Weights of a small mixture-of-experts language model, trained from scratch on English Wikipedia.
Experts: 16 experts in each of 4 layers, 576 SwiGLU neurons an expert, a sigmoid router.
Training: a variant of SOAP for the experts, 404M tokens, 5853 steps.
Below are experts of layer 5 (counted from 0) of a mixture-of-experts language model. Rows are named router (the router's row for the expert), down (a neuron's output weights, with its number) and show model dimensions 64-127. Each number is 50 + 12 x the weight over its row's rms, rounded and kept within 0 to 99.
Before each expert's rows: "raises" lists some tokens whose logits its average output raises strongly, later layers aside. This comes from a sample of Wikipedia text that the model never trained on.

# expert 6
raises: "2", "1", "0", "6", "8", "4"
router:73 25 54 61 54 49 51 39 59 70 69 50 77 41 44 43 43 52 51 46 57 64 49 50 21 37 66 60 48 45 61 48 45 37 35 49 35 45 45 51 63 56 48 39 48 53 57 61 63 54 45 42 40 43 62 52 63 31 54 46 50 44 50 40
down3:55 38 50 64 43 32 54 67 49 52 59 46 42 61 28 50 73 62 60 51 54 45 57 42 61 64 44 48 35 41 53 40 26 48 57 45 61 46 51 61 53 32 76 49 55 66 41 59 28 63 45 45 60 41 36 41 35 35 24 44 37 59 56 54

# expert 1
raises: " ", " N", " —", " D", " –", " P"
router:54 45 58 48 50 59 36 60 45 56 45 45 55 29 53 43 38 49 50 61 39 54 45 37 39 47 75 50 38 58 46 35 52 61 31 65 40 30 62 40 47 65 39 55 46 61 72 51 61 59 41 48 64 60 45 43 53 35 70 56 46 66 77 60
down8:51 59 51 70 63 52 49 37 58 57 80 66 46 56 66 51 70 60 65 54 41 58 43 75 58 52 44 45 40 55 32 52 43 54 51 60 28 60 56 67 27 55 32 59 39 44 48 40 45 59 47 54 55 31 76 55 34 45 49 63 37 44 42 33

# expert 7
raises: "an", "ab", "im"
router:50 29 16 49 35 62 42 47 49 54 56 55 62 21 26 62 39 64 36 53 48 56 59 65 44 56 51 45 42 41 73 46 50 46 33 59 37 48 73 52 38 70 52 31 59 67 67 49 77 62 55 70 52 55 50 66 57 47 55 60 42 32 42 45
down3:40 42 47 36 33 37 40 43 55 50 48 33 37 65 32 60 40 57 44 66 43 49 68 33 36 44 37 51 20 42 60 61 55 39 66 49 58 57 57 50 29 45 53 46 44 38 42 76 44 43 53 71 44 49 69 67 59 51 60 52 49 57 50 33

# expert 5
raises: " ", " M", " L", " P", " C", " D"
router:47 21 58 54 41 54 45 54 39 59 54 49 52 38 50 50 41 68 45 59 46 56 46 61 44 54 78 45 39 51 64 36 54 45 28 63 36 55 51 45 40 53 48 51 64 61 61 64 54 68 51 51 61 72 45 53 62 35 51 56 62 60 59 38
down10:57 62 46 54 37 51 45 59 69 42 47 52 54 54 40 63 54 53 28 49 46 42 40 52 46 47 48 59 50 50 53 70 32 31 50 53 57 57 40 58 25 44 60 43 39 38 67 44 64 55 26 54 41 32 62 59 36 51 46 39 28 46 53 52

# expert 11
raises: " |", " =\n\n", "es", " |\n", ".", " ("
router:61 61 44 64 55 62 40 54 59 69 54 41 70 27 56 49 63 55 48 63 61 68 62 62 42 39 47 51 39 34 56 58 36 55 43 43 45 53 57 39 50 50 42 33 64 36 39 51 34 60 55 53 64 63 52 44 38 63 46 50 65 46 50 71
down3:46 54 52 55 37 65 34 33 42 44 46 28 58 35 57 57 46 53 52 48 58 51 57 54 47 50 35 49 40 34 36 38 31 50 49 44 61 47 42 64 31 40 44 34 54 48 73 44 46 51 25 24 72 41 60 74 42 51 42 53 55 52 41 49

# expert 3
raises: "0", "9", "1", "8", "7", "6"
router:67 55 51 35 62 55 51 45 56 48 73 43 72 30 43 63 52 49 39 88 50 44 48 39 41 41 50 66 44 43 48 47 42 63 51 58 49 46 63 57 52 76 41 46 55 64 80 53 47 47 45 58 65 54 50 63 48 71 63 47 39 46 37 56
down10:74 57 43 63 60 65 62 46 49 53 27 39 20 61 69 64 43 44 55 67 38 41 52 18 56 64 62 73 68 47 37 48 39 50 64 50 40 38 37 54 49 62 54 66 36 55 33 49 64 23 64 38 48 63 51 52 52 45 45 53 60 54 48 53

# expert 10
raises: " =\n\n", " (", " |", " and", ","
router:37 46 22 48 48 51 49 58 47 70 71 48 31 28 53 38 51 47 48 70 44 56 41 65 51 46 58 57 51 39 35 46 46 62 47 46 45 44 70 42 46 55 62 50 50 46 55 64 54 49 83 41 47 55 39 53 56 41 40 42 40 55 39 43
down10:51 30 67 49 55 54 54 42 43 55 57 47 35 41 38 42 48 64 54 57 44 56 43 43 46 53 46 52 48 54 69 37 51 38 48 22 44 37 62 48 69 22 66 47 65 52 54 37 61 47 58 58 71 58 59 73 29 39 40 42 74 59 53 55

# expert 2
raises: "-", "|", "1", "E", "A", "M"
router:47 40 30 43 37 59 60 46 65 54 59 44 67 52 64 58 62 52 41 72 48 48 58 51 27 43 64 46 42 42 38 35 26 54 35 57 51 45 55 48 50 63 39 33 67 65 44 52 48 59 38 53 51 68 44 43 48 61 41 43 56 64 27 64
down8:58 42 75 54 65 42 48 33 64 51 55 60 60 57 53 41 54 46 63 23 59 48 40 48 50 64 58 44 30 52 44 46 52 62 35 63 67 39 89 29 59 59 57 56 47 32 42 58 45 45 46 50 49 43 49 53 39 43 47 62 67 43 61 40

# expert 4
raises: "-", ",", " and", "er"
router:58 25 44 53 52 30 58 40 41 70 49 56 53 31 59 62 61 49 45 45 30 59 68 72 29 52 64 53 56 58 39 41 34 39 44 64 42 37 49 49 39 65 49 50 45 68 74 46 68 59 52 45 46 47 75 41 45 35 54 48 53 36 52 41
down3:66 34 44 53 70 22 54 30 64 52 46 72 50 49 49 37 42 32 57 38 67 68 54 12 42 48 52 47 65 59 42 24 37 42 50 52 33 51 46 55 52 43 40 78 62 46 50 55 46 59 38 26 46 49 43 61 49 40 53 41 50 29 40 53